From a checkpoint of a small mixture-of-experts model trained on Wikipedia.
Experts: 64 SwiGLU neurons an expert, 4 picks a token, a softmax router.
Training: a variant of Muon for the experts, 3279 steps.
Below are experts of layer 8 (counted from 0) of a mixture-of-experts language model. Rows are named router (the router's row for the expert), down (a neuron's output weights, with its number) and show model dimensions 0-223. Each number is 128 + 32 x the weight over its row's rms, rounded and kept within 0 to 255.
After each expert's rows: a language model's description of what the expert responds to. This comes from a sample of Wikipedia text that the model never trained on.

# expert 12
router [126 157 117 152  88 123  80 115 128 137  84 149 168 145  69 106 164 100 102  87 105  94 127 105 112 120 127  35 141  73 167  82 119  86  80 136 127  83 150 159  79 157 147 111 117 145  94 148 174 116 119 135 104 158 120 112 123 161 111 165 154 103 166  71 166 179 156  61  79  74 165  44  85 130  86 116 121 148  87 117  89 116 109 178 145 155 176  98 123 156 170 143 114 121 143 112 124 110 126 153  51 127 151 120 150 128 132 121 124 120  93  97 162 147 105 155  94 141 139 154 150 128 178 141  88 123  37 103 154 112 136 100 118 154 110  81 155 152 131 166 103 150 151 130  99  60 104 176 143 118  85 147 131 137  80 168 138 121 149 143 113 202 168 118 143 154 126 148 178 138  71 145  92  98 135 124  59 186 139 176 143 174 131 146 127 152 167 181  56 146 166 203 143 183 121 133 154 158 112 110 130 169 122 125 167 130 168  93 127 139 141 134 127  84 137 110 159 164 102 167 171 135 170  99]
down0 [125  86 103 135 100 118 127  59  86  98 196 169 130 127 151 137  94 113  94 138 116 131 162 168 177 139 125 121 139 145 153 148 142 144 128 120 107 110 122 131 151 122 204  90 127 120 155 120 142 103 119 152  65 151 152  99 222 128  68  80  84 137 146 134 161 158 135 142 112 135 106 132  83 157  96 114 107 127 129 108 100 173 198 129 155 172 155 155 137 116 171 104 110 106  66 153 170 123 132 103 184  70 117 101 133 128 110 166  92 184 157 141 172 159 141 116 129 138 124 109 103 173 139 124 122 127 182 150 123 129 148 199  30 165 110  98 148 149 110 188 160  99 177 141 163 179 181 156  78 135 115  98 169 134  71 173 115  73 126 142 114 170  86  38 119 150 154 116 147 149 105 106 120 135  98 113  79 143 159 195 152 136 155 122 135  83 112 133 144 143 130 130  92 199 132 192 181 202  76 126 113 154  89 123 126 136 180 145 148 148 122 103 129 101 176 113 144  92 148 166 109 114 151 112]
Mid-word stem pieces. Interior word pieces before suffixes like -ed, -ion, -or, such as surv-iv-ors, progr-ess, gr-ad-ually; also digits inside table numbers.

# expert 39
router [117 132  95 159 120 101 154 166  50 139  77 150  89 141 101 146  80 152 128  61 113 102 145 167 165 111 173 112 125 105 138 120 139 126 107  96 108 188 101 171 152 154 100 124 123 134 114 161 142 219 154 137 101  94 182 124 115 180 143 103 170 144 120  97 120 133 143 214 154 175  98 138 122 144 103 108  69 136 177 108 104 118 131 115 124  96 170 210 143 157 152  89 166 151 144 120 150 137 127 206 154  98 146  86 118 187 108 128 108 116  82 119 157 105  89  95  89 150 121  93 153 196 145 160  98 125 143 140 143 148 138 130 114 106 167 155 111  79  91 118 126 151 155 132 102 117 149  82  83 162 170 121 168 141 113 106 133  77 100 131 144 101  89 186 192  94 123 159 150  95 151 125 153 183 181 110 112 122  58 154  72 146  99 191 165 164 128  64 154 111 133 148  94 115 111  89 129 171  92 157 161  91 149 160  86 141 193 105 148 168 132 145 110  79 156 131 108 122 109 162  79 146 144  73]
down0 [114 219 100 209 132 166 184 120 148 152 147 138 123 106 149  94 111  87  95 117 120 106 139 171 164  92 115 137 128 140 107 113 106 106 103 125 115 159 117 152 145 175  78 104 117 121 123 150 126 114 166 168 134 129 113  66  90 114  87 113 166 175 107 112 209 163  81 153 122 195  89 178 145  92 204 151 115  93 118 118  89 107 127 136 177 154 168 151 127  65 120 131 125 141 104 122 103  95 163 137  84  96 133 106 202 111 161  98 146  72 125 140 132 159  97 199 192 154 136 131 138 141 144 130 183  98 125  90 123  96 123 155 124 134 167 132 129 126 126 113  88 109 130 159  80 114 182 148 135 128  54 131  94 154  83 114  91  99 132 139 135  74 174 110 120  88  66 145  93 111  35 143 130 192 149 118 150 120  96 132 144 134 123 105  78 155 137  72  70 115 155 181 164 135 122 144 101  88 152 175 116  75  88 168  97 135  94 157 133 149 170 118 129 173 136 158 191 138 150 108 133 156 142 102]
Proper name starts. Capitalized first piece of a proper name after the, of or in, such as Sal(em), Rich(mond), Z(ealand), Af(ghanistan).

# expert 35
router [114 134 123 154 145 138 119 146  79 140  97 129 142 114  94 145 115 117 145  91 111 111 162 182 163 178 139 130 121 133 136 154 124 130 119 105 174 132 145 192 163  90 118 131 145  72 113 117  85 159 162 115 158 154 179 137  78 201 179 150 157 132 123 175 140 107 116 159 135  77 130 135 115 128 124 133 176 116 139 115 149 110 112 117  81 120  94 128 124 102 156  42 133  99 179  72 121  92 132 190 151 143 162  20  95 142 118 108 146 124 117 131 163 106 204  94 150  77  90 140 147 125 144 128 166  71 123 138  78 141 172 148 118 162 123  92 172  79 112 179 186 156 117 127 149 159 115 124 140 149  92 187 168 139 103  65 134 102 127  90 151 111 102 163 116  80 170 144  96 146 159 120 169 174 165 181 111 172 120 171  54  97 100  73 129 135 141 158 176 111 144 146 101 149 162 165 108  70 144 128 184  50 119 144 139 132 197 102 128  96 146 106 121 121 129 134 106 170 126 153 142 161 181  55]
down0 [202 125  81  43  81  99 136 132 142  47 113  85 145 138 124 148  96 166 129 134 125  90 137 129 106 112 111 120  65 128 135 107 176 129 126 122 140 161  88  93 106 113 116 120  88 122 137  98 102 102 110 126 175 134  94 109 124 116 149 144  52 113 120 128 188 177 149 128  96 147 113 145 132 110 189 164 149 105 115  78  30 167 152 147  95 111 131 146 100 107 197 114 146 158  69 154 138 147 151 170  77 105 196 172  91 118 135 103  70 113 188 119 112  82 112  90 141  98 139 172  74 114 156 108 119 173 142 112 171 115 158 103 133 117 144 166 141 133 113  89  97 131 175 161 114 106  62 123 148  87 165 120 134 107 132 143 124 175 139  86 138 104 134 138 144  86  94 120 107 151  77 152 109 100 132  58 105 152 164  92 153 164 149 152 152  73 100 130  91 103  99 125 151 140 167 146 126  86 112 136  63 147 122 175  68 138  95 185  66 153 142 204 149 181  99 151 122 114  82 129 139 142 131 157]
Personal name starts. First pieces of given names and surnames in lists of people, credits and cast tables, such as Mc, Jack, K(arlin), And(rew).

# expert 17
router [115 128 138 144 149  91 116  44  76 129 151 109 110 105 109  88 136 173 143 128 214 120 149 119  64 135 129 166 127  85 123 100 155 117 156  68 180 135 142 133 101 140 130 136 144 125 117 144 128 149 117 146 132  79 111 131  62  95 104  85 168  54 132 129 191 161 144 159 169 113 153 116  83 131 157 118 146  95 181 173 114 102  84 146 190 103 161 123 112 128 137 187  95 131 144 171  68 118 120  73 161 165 150  95 112  97 126 175 116 110  70  98 108  80 183  98 147 140  89 153 144 116 126 135 183 135 123 105 122 118 175 137 105 194 109 111 119 137 166  81 124 152 109 168 127 179 111 104 127 124 118 121 153  74 155 115 111 114  91 151 120 104 125 148 141 145 164 145 209 115  85  87 179 173 101 131 134  97  96 158 177  56 153  84 124 177 135 154 111 149 155  82 130 155 156 210  59  63 116 125 148 124 176 136 102 140 126 105 182 135 106 105  85 103 158 172  97 130 134 115 181 127 156 166]
down0 [169 123  93 109 112 129 116  98 199 153 135 183  54 165  81  95 127 166 131 179 136 161 142 128 122 122  87 121 119 138 131 118 127 143  95 141 151 170 149 113  91 161 123  80  55 196 126 123 120 113 127 117 154 122 151 132 120 121 175  60 109  93 204 140 134 107  98 147  98 161 144 148  82 177 100 155 114 132 137 102 115 173 160 120 101 135 121 158 152 102 121 188 154 140  84 176 102 152 164 118 158 138  95 102 107 158 181 206 150 111 118 125 184 150 142 140 122 152 103 115 204 111 170  72 125 125 106 154 153 123 113 147 128 199  97 137 131 172  82 111 135  97 119 129 126 149  82 135 122 159 146 169 120 121 175 180 152 111 129 167 120 188  41  96 122 215 133  81 141 156 118 130 130 155 135 125  91 150 107 206  97 152 155 171 165 119  80 173 127 112 117 167 161 186 101 162  97 103  52 144 151 179 121 132 171 157 116 158  83 113 138 142 171 169 151 133 140 122 163 173 116  89 123 148]
Numbers, counts, V. Capital V starting names (Viaduct, Vista), number words like two, three, several, and year or digit openers such as (18, (19.

# expert 27
router [110 111 117 156 131  96 137 128 105 165 135  94 112 148 145  98 105 135  83 122 108 115  87  91 139 175 118 120  95 126 162 149 149 118 153 105 116 136 109 152 101 132 126 143 102 149 175  91 164  90 132 164 151 157 154 117 160  84 117  41 124 155  90 105 152 150 152 100 130 129 160  89  87 117 130 121  94  87  57 148  86 107 173 126 143  97  93 160  79  50 129 177 139 139 100  76 208 201 133 105 129 127  97 123 139 150 174 106  85 160 106  80 102  73  94 121 146 137 144 140  82 101 139 136 168 165 165 140 176 105 139 119 175 107  78 133 109 170 108 140 120 194 145 141 118  70 134 102 120 133 140  57  27 106 125 121  99 131 124 206 157 218 134 114 129 140 100 106  94  93 141 112  93 134 145 167  77  87 115 158 122 154  59 119 136 159 116  78 155 150 119 107 133 181 101  86 148 122  82 133 172 182 103 157 141 127 138 162 141  88 177 144 180 138 134 199 130 150 190  96 128 140 117 146]
down0 [175 112  88 132  28  89 180 120 158 133 140 146 116 139 102  85 106 181  98 158  96 124 190 169  84 127 143  69 151 136 128  93 126 116 172  86  89 140 157 151  83 136  78 115 120 135 174 141 115 154  90  80 117 134 139  78  76 160 120 139 123 113 120 182  56 100 138 141  97 109 111 117 158 116 178 115 172 129 135  81  98 187 172 175 111  96 139  96 166 104 111 132 203 129 132 171 104 117 110 182 116  55  98  97 147 135 145  87 116 150 139 136 140  85 110 144  64 124 144  91 191 126  99 101  74 191 115  85 188  95 134  65 158  91 157 127 115  94 140 161 104 124 135 170 136 128  47 136  93 131  89 134 108 129 146 130 194 140  70 121 104 144 150 134 112 122  84 121 124 139  94 164  65 143  93 156  88 141 122  78 119 203 141 138 113 141 160 121 148 118 100 148 126 143 156 150 167 118  73 128 149 166 198 137  97 148 123 134  88 125 149 111 101 147 148 127 116 137 132 128  76 130  73 112]
Starts after quotes or parentheses. First piece of a word right after an opening quote, parenthesis or hyphen, such as "inn(er), (pr(imarily), (o(ften), plus table separator rows.

# expert 0
router [ 94 123 103 162 134  69 164 120  55 167  75 130 107 156 103 150 101 140 104  77 126 167 123 169 173  86 188  92 141  57 157 150 143 146 179  94 137  88 142 166 114 152 141  81  34 162  89 186 131 135 106 115 143 102 154 123 134 101 166 129 142 122 118 110 140  95 128 164 157 129 129 146  94 130 101 107 108 198 111 107  95 135 178 120 145 119 143 122 177 124 127  93 136 157 132 172 149 119 165 113 115 135 151 114 102 125 111  70 135  79  47 103 156 129 143 123  77 119 151  96 183 169  93 102 119 122 152 149  78 108  93 119 156 121 161 133  77  92 141 108 140 172 152 188 142 151 142 111  96 131 149 127 146  94 105 170  66 184  95 149 173 196  91 120 160  86 160 156 162 114 139  92 155 188 150 107 116 114 102 149  75  92 115 207 131 152 127 140 192 167 155 128  97 108 152 154  76 136  90 171 164 143 185 135 138 153 217 131 107 157 148 138 130 110 169 102 121 144  91 150 132  89 146  90]
down0 [154 139 153 125 132 183  97 138  99  93 184  90 127 179 155  94 161 113 114 164 124  74 140  97 136  93 118 132 123 128 188 121 180  92 138 135 104 150 143 130 176 178 101 147 148 106 166 132  78 149  88 164  89 211 140  90 163 101  62 110  94 153 126 111 130 171 114 174 130 141  81 148 141 146 151 146  88 125  86 160 182 167 129 180 130 150 114 167 116 130 153 153 111 110 128 174 147 154 128 102  84  70 109  73 131  89 113 142 183  99 193 132  74 162 108 160 137 152 170 127 147 124 108 138  94 104 114 110 108  85 104 167 147  97  92 159  63 171 167 116  87  94  70 152  98 116 142 137 162 122 129 160 119 123  96 176 160 137 205  84 121 109 140 149  91 106 126 109 176 100 106 124 114 132  75 121 115 128  96 175 138 127 161  88 118 182  54 170 139 138  81 158 206 164  98 144 148 105 154  96 153 100 101 138 130 191 143 125 165 123 113  97 134 130  88 156 149 171 157 107 131 165  76  46]
Capitalized name starts. First capital-letter piece of a proper name, often place or people names, such as L in Lombards, W in Western, B in Boeing.

# expert 33
router [121  51 147 165 121 141 137 131 116 189  97 166 183 186 197  99 219 149  92 171 100 139 135 123 138  78 117 130  81  98 134 153 145  81 153 133 113  92 167 140 112  77 100 174 168 129 132 170 179 165 146 101 121 120  70 133 145 153 152 171  99 145 119 140 118 168 114 137 176 130 146 151 157 116 102  89 120 120 170 147 200 144 118  54 100 170 151 115  66 109  71 120  72 117 160  88 113 107  47 144 165 137 132 160 197 105 127 158 158 126 123 117  80 119 175 204 100 115 115 148 126 152 155  80 100 139 111 145 142  78 168 109  70 140 138 162 133 169 128  72  77 125 131 148 102 116 129 114 184 109 118 119  72  75  91 154 115  88 156 153 167 121 132 165 159 157 158 140 149 142 129 147 167  85  80 129 123 130 177 123 135 150 142 121 174 117 149  98  84 117 131  86 122 147 179  68 114  99 150 112 148 114 158 109 110 141 108 161 130 135 105 132 163 137  95 118 111  91 145  86  99 155  58 164]
down0 [ 77 164 115 140 135 136 112 152  81 129 119 127 119 162  99 123 107 170 136  96 151  76 122 117 137 112 180 121 118 168 103 150  81  75  81 139 126 124  94 135 158  68 166 142 119 122 110 115 133 129  89 119  78 142 115 124 113 102 171 141 110  86 173  62 155 160 117 107 170 157  57 138 185 167 106 148 134  77 110 145 125 108  97  98 166 153 124 152 127 100 203 103  53  87 156 118 131 109 122 100   7 134 186  91 107 146 122 113 110 129 169 120 166  99 164 123 123 180 122  78 181 201 103 107  84 104  76 116 164  81 143  94 137  91 111 196 120 153 151  98 128 103 166 132 156 154 144 188 199 116 163 146 208 153  78 126 137 140 140 122 184 109 127 139  96 117 114 138  94 152 162 139 139 153 170 143 154 169 116  99  92  98 138 130 155 125 120 116 137  95 130 136 123 123 142 150 151 168  66 120 123  99 137 132 161 115 174 165 175  53 130 176  88 124 135 121 146 188 150  73  90 116 128 112]
Verb inflection suffixes. Suffixes ending verbs and participles in running prose, mainly ed and ing, as in reward-ed, comment-ed, graz-ing, ill-equipp-ed.

# expert 32
router [153 135 113 135  91 139 185 164 123  93 124 170  67  77  81 125 148 134 136 138 128 179  94 126 120  96 108  91 127  77 143  97 131 148 130 109 128 132  93 139  93 144 152  77 156 161 108  77 122 122 100 103  86 132 123 129 113 119 152 145  97 138 158 165 183 136 123  45 163 146 166 145 100 151 149 136 176  82  97 168 171  82 136 141 157 120  86 158 124 139 151 146 103 110 139 148 147 169 142 143 161 156 160 213  95 134  98  85 176 120 171 163  77 112  86 184 141 118 150  95 163 137 108 144 140 136  99 104  99 159 108  93 165 138  98 159 163  76 153 113 183  96 139 128 147 183 105 180 150 118 115  94 103  93 136 194 145 106 122 123 196 168 159 149 120 164  86 118 123 149  80  96  58 203 141 106 205 146 149 102 139 129 177 138  76 104  65  68 139 116  99 170 177  80 164 156 143 133 111 161 106 178 128 146 197 156  84 163  92 171 125 110 110 101 148 118 106  66 116 151 164 122 113 132]
down0 [151 157  59 137 165 110 166 110 147 135 131 153 160  90 147 114  99  96 141 162 157 100 185  72 132 190 159 140 152 137  75 115 104 159 189  93 163 147 128 128 150 105  88 129 108 136 143 120 122 138 117 152 147 119  91  92 135 162 110 117  91 164 125 122  79 116 100 172 129 152 113 142 142 117 104  96 112 159 161  99  80 105 131  77 169  98 103 106 152 136  78 173 133 110 143 155 152 139 188 156 111  82 102 150  47 176 130  63 194 136 150 137 122 175 131 143 111 114  75 151 130 159 129 126 132  89 128 104  59 162 133 122 170 166 116 121 120 113 145 145  83 164 145 160  89 102 132 142  98 141 147 102 117 121 174 133 116 101 115 147  67 147 177 130 134  95  82 114 208  67 165 116 107  95 188 110 153  84 179 153 145 178 104 175 107  59 102 131 191 156  77 164 140 135  80 121 123  86 132 167 119  95 142 132 119 121 132 110  84 162  84 143 139  60  81  41 169 153 152 170  77 118 162 162]
Table separators. Pipe cells and semicolons separating numbers in tables of sports results, election figures, chart positions, plus coordinate symbols like ° and ″N.

# expert 3
router [134  51  75  90  83 101 147 137 153 138  78  91  84  40 150  43  95  97 146  96  91 133 147 161 173 162  64 131 124 160 110 151  60 128 125 160  95 114 111 142  97  72 136 101  49 128 181  64 112 100 178 121 121 123 149 115 160 113 119  76 113 120  94  72  82 130 202 135 119 139 140 154  91 127 134 133  81 144  99  98 101  90 112 127  67 125 128 209 115 101 135 108  91 132  53 118 105 158 169 112 123 105  96 114 144  94 100 134 119 105 116  89 162 152 104  89 142 124 133 145 155 153 149 125 168 118 132 144 138 108 115 132 149 143  97 120 110  85  75 182 181 149 171 129 146 196 157 109  73 104 133  95 116 124  82 131  70 120 113 159 165 165  89 118 177 166 130 120  99 113 167 130 137 139  81 130 107  82 132 181  93 120 171 113  76 101 107 112 152 157 127 140 137 119 110 113 122 173 174 125  88 123 114 134 124 124 134 168  98 112 178 102 104 102 185  77 117 119 188 119  89 121 135 159]
down0 [134 181 148 168 152  99 175  82  44 107 111 171  88 158 105  87 130 141 135  77 110 193 155  87 120 119 125 102  89 100 170 104 108 142 139 141 156  68 133  89 132 102  89 134 116 114 136  99 198 124 165  95  94 101 143 172  92 169 103 148 123 128 117 140 113 106 117 168 115 116 140 116 148 111 115 135 169 147 136 205  67 109 155 188 158 135  61 125  78 139 126 149  73 114 106 205 185 112 164 117 108 141 171 133 157 127 104 125  96 148 151 159 141  73 170 107 161 121  95 121  92  99 201  69  99  84 130 106 162 107 126  84  88  80 111 120 132 122 123 166 124  97 127  66 170 108 181 114 118 185 134 107 118 175 154 128 170 124 181  70 134 112 151 109 136 128 112 143 113  88 109 124 148 146 157 188 101 113 141 162 134 124 136 211  98 109 104 131 123 153  68 148 130 159 118 170 148 104 168 156 109  86 118 119 113 108  69 114 124 105 119 134  51 141 158 149 126 122 164 118 168 114  39 132]
Heading and line starts. First piece of a capitalized word opening a line, heading or sentence, such as In(ternational), A(wards), See also, The.

# expert 47
router [109  93 173 149  78 192 159 167 110 126 147 123 170 168  95 134 103  96 143 108  86 161 131 143  67 150  88 137 137 158  82 155 190 159 107 110 127 159  97 162 159  89 120  96 148 143 153 197  62  93 138 132 169  70 162 175 116  86 126 124 165 128  95 172 113 175 145 189 120 182 171 119 164  65 151 111 111 130 107  86 120  96  98 127 154 146 150 127 116 118 195 146 173 126 182 120 104 127 161 115 115  95 126 122 105 108 182 100 115 117 150  84 207 108  88 128 116 104 106 150  75 125 110 114 151 139 108 130 149 117 127 135 122 166 102  83 143 145 151 117 139 155 148 137 179 185 132  60 113 132  79 172 199 143  94 130 106 116  88  86 156 144  79 117 129 106 133 100 115 132 150 161 106 194 120 134 149 170  45 148 143  85 140 108  84 167 108 137 147 192 127 153 138  86 147 157  83 163 124 205 138 123 136  90 106 106 184  83 179  71 124 116 126  90 128 150  79 125 105 154 155 136 120  94]
down0 [140 109  71 128 152 107 137 135 141 167 115 147 134 197 136 100 112 112 165 166 106 140 108 139 126 138 153 132 138 123 191 136 174 150 102  83 133  95  92 175 118  95 162  77 126 145 126 211 213 186 167  78 128 108 109 119 146 175 213 108 136 177 119 131 121 137 150  72 101 180 161 117  91 167  76  64  84 141 119 128 177  75 167 113 128 154  98 137 159 139 125 138 119 150  79 191 129 199 120 121 114  95  98 139  93 133 115 109 140  92 120 112 161 178 141 118 146  79 170  84  92 137 108 106 160 182 144 112 199 135  88 100  87 105 112  93 142 100  92 156 113 174 152 189 129 108 128 132 101 127 101 125 114 162 146  99 149 148 134 139 175 150 112 124 154  93  56 185 118 135 111 155 123 121 139 147 136 135  26 203 148 125 131 142 140 118 169  48 156  95 153 139 128 124 161 141  91 147 184 107 120  97 118 152 128 120 164 163  83  75 132  87 154  77 127 137 149 144  89 129 121 122 144 126]
Proper-name place nouns. Capitalized name parts like St, Ch, B, G and place or institution words such as Church, Island, District, School, Film, Studios.

# expert 50
router [156 129 106  98 121 151 158 117 153  75 129 154 112 153 158 135 101 143 160 115 134 108  68 164 154 153 139 185 114 107 140  76 150 136  97  87 123  70 135 153 129 132 154 183 146 129 116  97 191  37  94 108  92 116 165 124 155 113 119 120 150  87 139 102 158 127 160  65 107  50 175 138  76 130 157 141 137 111 130 115 160 137  93 172 126  46 118  98 157  54 130 138 127 107 202 147  95 141 131 126 164 153  59 123 154 169 100 145 164  67  92 147 168 150 158 159 105 152 190 116 169 129 117  95  90  96 127  93 125 103 143 115 151 120 157  92 115 132 136  73 108  50  79 143 128 136 112  84 107  91  85 142 132 115  67 131 167 112 142 161 116 120 110 155 136 145 119 153 113 154 130  99 157 126 135 103  66 139 132  97 139  56 146 146 121 161 115 150 108 158 135 184 125 100 217 139 130 146 144  97 141  79 132 195 154 124 117 168  83 173 120  98  79  92 121  75 150 111 114  87 149  84  55 132]
down0 [ 53 136 127  97 162 108  86 142 103 142 124 123 109  89 154  68 157  85 135  97 118 148 155 137 181 170 152 101 123  78 131 155 138 161 160 139 109 128 110 108 108 129 149  88  77 136 161 137 119 192 111 118 103 148 203  81 192 204 119 106  98 139  78 119 182 102 108 158 141 182  79  75 119 108 157 106 170 175 157 103 132 160  99 120 141 124  94  85 148 105 111 139 143  97 159 106  71 142  97 170 114 105 145 162  67 110 130 147 217 130 102 117 115 160  99 143  95  82 105 181 133 106 194 114  84 115 100  60 153 143 148 158 148 156 107 156  92 172 121  75 143 108  78 114 169 112 185 194 133 166 137 157 140 168 141  98  96 109 184 169 153 142 105 147 126 205  67 176 155 131 101 177 117 121  90 107 149 153 198  86 133 120 147 136 110 128  92  61 139 123 122 147 116 106  73 121 121 124 111 119 100 136 136 132 153  93  77 104 153 155 131 149 133 131 114 116 118 181 121 173 101  98 133 140]
Dates and years. Digits, year prefixes and month names inside dates, year ranges and numeric codes, such as 199-, November, 1776–1-8-47.

# expert 25
router [162 176  98  85 138 153 144 125 164  94 151 152  50 118  88 176 206 175 171 104  98 102 114 143 122 125 150 180 103 105 164  70 141 127  98 140 151 104 130 156 134 114  85 124  99 168 110 122 148  76 135  88 107 182 134 132  67 109 131 146  86  66  97  75 182  85 133  77  74 147 116 194  85 139 130 111 133  92 143 179 190 109 117 128 194 131 150 121 155 180 149 203 123 152 144 130  73 148 164 127 100 137  93 195  73  97 105 143 140 101 174 110 139 102 134 126 129 104 114 103 164 116 142  87  91 148 127 137 143 109  97 119 141 142 150 195  84 165 159 123 149 116 139 169  73 130 135 121 113  56 196 115 114 148  92 140  86 107 111  97  98  98  92 117 127 173 117 165 148 118 101 122  93 143 122 135 129 174 141  47 201 114 180 111 115 100 138 156 137 123 177 121  63 169 153 127  91 137 106 119  96 171 157 124  98 129 146 143  98 172 127  94 152 105 144  95 164 126 142 102 143  74 119 136]
down0 [117  97 123  98 173 120 144 136  77 148 161 144 109 129 118 161 148 120 129 126 101  99  95 142 149 138  79 162 141 148 112 165 160  71 105 104 126  96  99 174  95 149 128 168  97 149 181  92  67 102 128 126  83 153 174  96 162  76 108  82  77 132 142 116 153 138 137  86 108 151 103 103 122 130  46 117 160 129 133 146 105 174 183  92 135  72 111 133  97 132  79  67 145 137 126 187 138 139 145 151 118  76 116 122 144 111 115 136  71 118 146 146 136 115 108 132  88 134  97 164 126 100 174  99 145 136 118 149 116 129 152 109 141 163  91 118 159  86 107 135 116 166 160  96 112 137 185  84 144  76  98  82 103 150 127 186 183 155 135 117 127 104 103 176 119 153 151 159 118 165  58  67 118 103 205 139 134  98 137  71 164 151  95 103 150 102 204 125 143  89  80  83 171 183 142 234 159 105 119 128  68 131  85 121 131 146 206 124 101 117 129  62 117 111 120  97 112 114 106 159 165 169 164  80]
Numbers and taxonomy words. Whole numbers after table bars or in dates, plus word endings in species stubs, such as 4, 12, 9 September, Genus, subfamily.

# expert 43
router [116 186 146  64 102 163 140 139 115 141 102 119 150 194 140  72 181  88 135 134 112 214 107 180 112 105 101 120 168  98  87 188 108  55 140 127 117  86 161 114 102 135 159  87 138 167 138  75 149 137 135 140 134 136 167  89 137 131 125 177 161  83 168 167 108 143  91 138 149 124 153 117 162 130 176 137 143 118  98 139 140 136 146 147 145 149 100 165 139 162 170 145  92 101 108 113 166 177  68  83 152  78  87 100  98 135 109  87 112 156 156 127 131 167 111  92 115 163 125 110 194 124 132 128 134 118 157  71  83 159 155 152 129 120 109 187 178  83 170 144 140 148  89 114 178 112  92 128 144 123 112  79 124 144 140  97 177  48  76 156 146 171 148 168 190 135 113  97 119  97  69 102 135 137 145 106 149 127 125 159 156 200 164 145  89 158  50 144  89 127 113 165 119 109 155  80  62 105 200 134 107  94 146  93 112 124 106 172 157 139 139 141  61 141 128 109 159  86 138 141  92 146 151 141]
down0 [ 69 159 184 121  88 188 138 119  63  99 173 138  73 114 157 162 184 103 137 132 123 146  93  98 143 123  98 119 124 173 142 103 119  97  97 116 142 129 100 103 137 178 105 180 117 208 143 103 123 122 140  88 161 107  98 155 139  69 161 148 100  78 110 115 102 154 186  93 144  92 106 140 110 143 126 160 140 113 140 153  91 152 147 185 100  43 175 122 115 118 115 145  92 119  97 118 153 118 102 169 127 102 109 107 148  65 138 123 105 157 162 115 140 131 143 128 152 149 128 135 110 198 121 117  63 154 131 173  92 118  68 104 177 108 124 136 202  88  99  82 187 110 132  92 129  86 124 153 152 134 155 147  81 114 127 169 136 154  68  59 156  89 114 110 175 131 102 178 200 205  82 123 102 141  76 156  82 114  71 117 178  80 155 126 132 153  80 124 124 135 100 110  89  97  96 152 156 148 163 133 165 142 179 137 168 147 157 175 140 174 122 148 118 138 104 144 156 144  94 146 135  86 104 155]
Table and list markup. Table bars, list dashes, colons and heading markers that open rows or fields, such as |, -, Born:, ====.

# expert 52
router [114 112 141 128 153 157 106 116 118 125 112 101 134 132 139 144 159 118  60 165 119 153 138 126 129 140 117  93 130 105 122 180 121 125 199 122 185  86 155 172 129 181 180 146 190 122  82 122  91 172  75 113 164  79 117 118  86 134 178 183 109 147 127 116 117 137 114 113 101 170 152 154  82 129  81 125 124 128 125 126 164 127 150  82 200 166 171  18  82 150 137 123 148 115 147 178 112 139 169  70 178 130 134 141 102 130 157 103 107 117 158 161 132  86 119 178 170 112 110  75 130  94 130 139 100  90 107  97 153 104 139 133 157 134 184  79 178 126 140 135 117 146 162 155 141  83 112 109  77  88 117  90 170 153 212 155 166 174  92 174  71  97 143  98  96 113 127  74 129 160 105 146 124 125 150 127 172 122 199  84 161 164  91 126 133 147 149 116 131  96 118 172 110 179  68 167 177 143 146 109 127 105 122 140 132 183 172 119  83 110 106 136 195 155 128 115 137 167  52  90 132 155 106 131]
down0 [155 137 151 124 101 212 133  86  81 178  84 112 139 107 137 117 120 198 144 121 153 125 148 104 136 176 134 123 125 146 186 156 143 127 133 127 128 123 110 152 129 122 123  66 119 124 110  73  90  94 139 183 146  76 147 110 127 146 171 183  93 125 141  70 119 138  79 134 136 160  71  76 155 159  75  81 129 116 160 146  95 125 159 138 144 133 104 135 141 227  91 108  85 116 156 100 105 131 174 166 188 122 109 136 134 104 133 180 167 138 114 123 155 131 103 195 155 109 152 136 128 117 127 204  71 176 130 143 131 151 145 111  79 152 123 122 146 189  88 118 127 142 119 154 139 160 123 156  91 155  74 112 105 156 160 168 122 112  82 181  75 127 123 100 167  88  79  98 126 189 128 122  71 144 116 116 127  83 116 143  79  96 195 104 130 170 178  68  70 133 113 112 193 123 118  79 126 113 158  95 103 123 114 115 119 185 103  91 156 118 146 112 119 145 173 119  78 175  97 192 162 145 173 147]
Inner syllables of long words. Middle syllables of long or foreign words, including nationality adjectives, such as Pen-anc-es, phen-ot-ype, Kyrgy-z-stan, Lithuan-ian.

# expert 41
router [ 88 115 121 147 117  86 163  96 118 165 138 121 197  93 101 100 134 144 153  56 137 117 134 113 127 179 124 158 153  73  87 128 170 176 112  65 137 162 117 138 160 150 150 116 116 130 126  63 147  80 134 135  95 132 212 194  99  90  96 129 187 139 134 110  89  70  93  60 111 173 119 152  70 135 118 131  92  73  91 150  95 123 130 127 123 157 125 155 150 139 164  64 122 126 154 111 149 166 147  95 117 132  97  62  86 111 177 132 132 167 127 200 111 145  69  96 137  97 159 168 154 125 174 138 161  89 139 170 102 143  54 129 123 160  75  91  97 107 119 162 132 153 162 169 119 125 130 141  96 176 119 108 114 112  99 143 162  67  71  95 184  80 150 138 129 151 186 119 129 117  75 128  96 124 115 127 154 104 135 126 167  95 159 147 123 114 141 122 204 150 106 151 108  70 120 160  85 131 101 130 126 144 119 130 195 115 171  94 115 157 163 139 167 157 197 138  93 115 103 150 154 110 152 171]
down0 [ 87 106  85 164 128 132 107 171 186 176  83 126 125 162  98 101 119 126 151 124 104 121 171 147 153 117 173 107 138  94 150 120  68 138 112 157  77  55 144 140 147 159 115 164 127 102  98 123  33 203 142 121  92 179 134 143  98 161  67 144 177 154 154 145  74 165 112 169 129  80 108 150 149 163 105 127 187 165 169 131  91 129 117 126  76 140 121 117 147 118 188 121 156 117 156  98 157  85 116  98 160 163 175 118 118  81  86 138 127  99 127  92 112 103 119 112 160 171 191 119 123 162 170 130 122 195 137 128  89 125 168 133 101  98 128 108 148  80 120  78 106 154 101 134  65 104 151 207 135 142 113 161 101 178 115  59 110  93 139 101 205 129 100 129 101 136 176  93 151 133 121  98 155 112 179 144 161  96 115  72 103 158 127  92  92 125 116  90 126 159 183 112 147 169  96 115  70 134 179 152 163 160 126 119 138 125 105 140 101 102 130  83 162 121 111 113 137 212 164 160 117 152 154 124]
Capitalized name starts, P. First capital or piece of product, company, place and technical names, often P, as in SEAT Panda, Pty Ltd, CAS Number.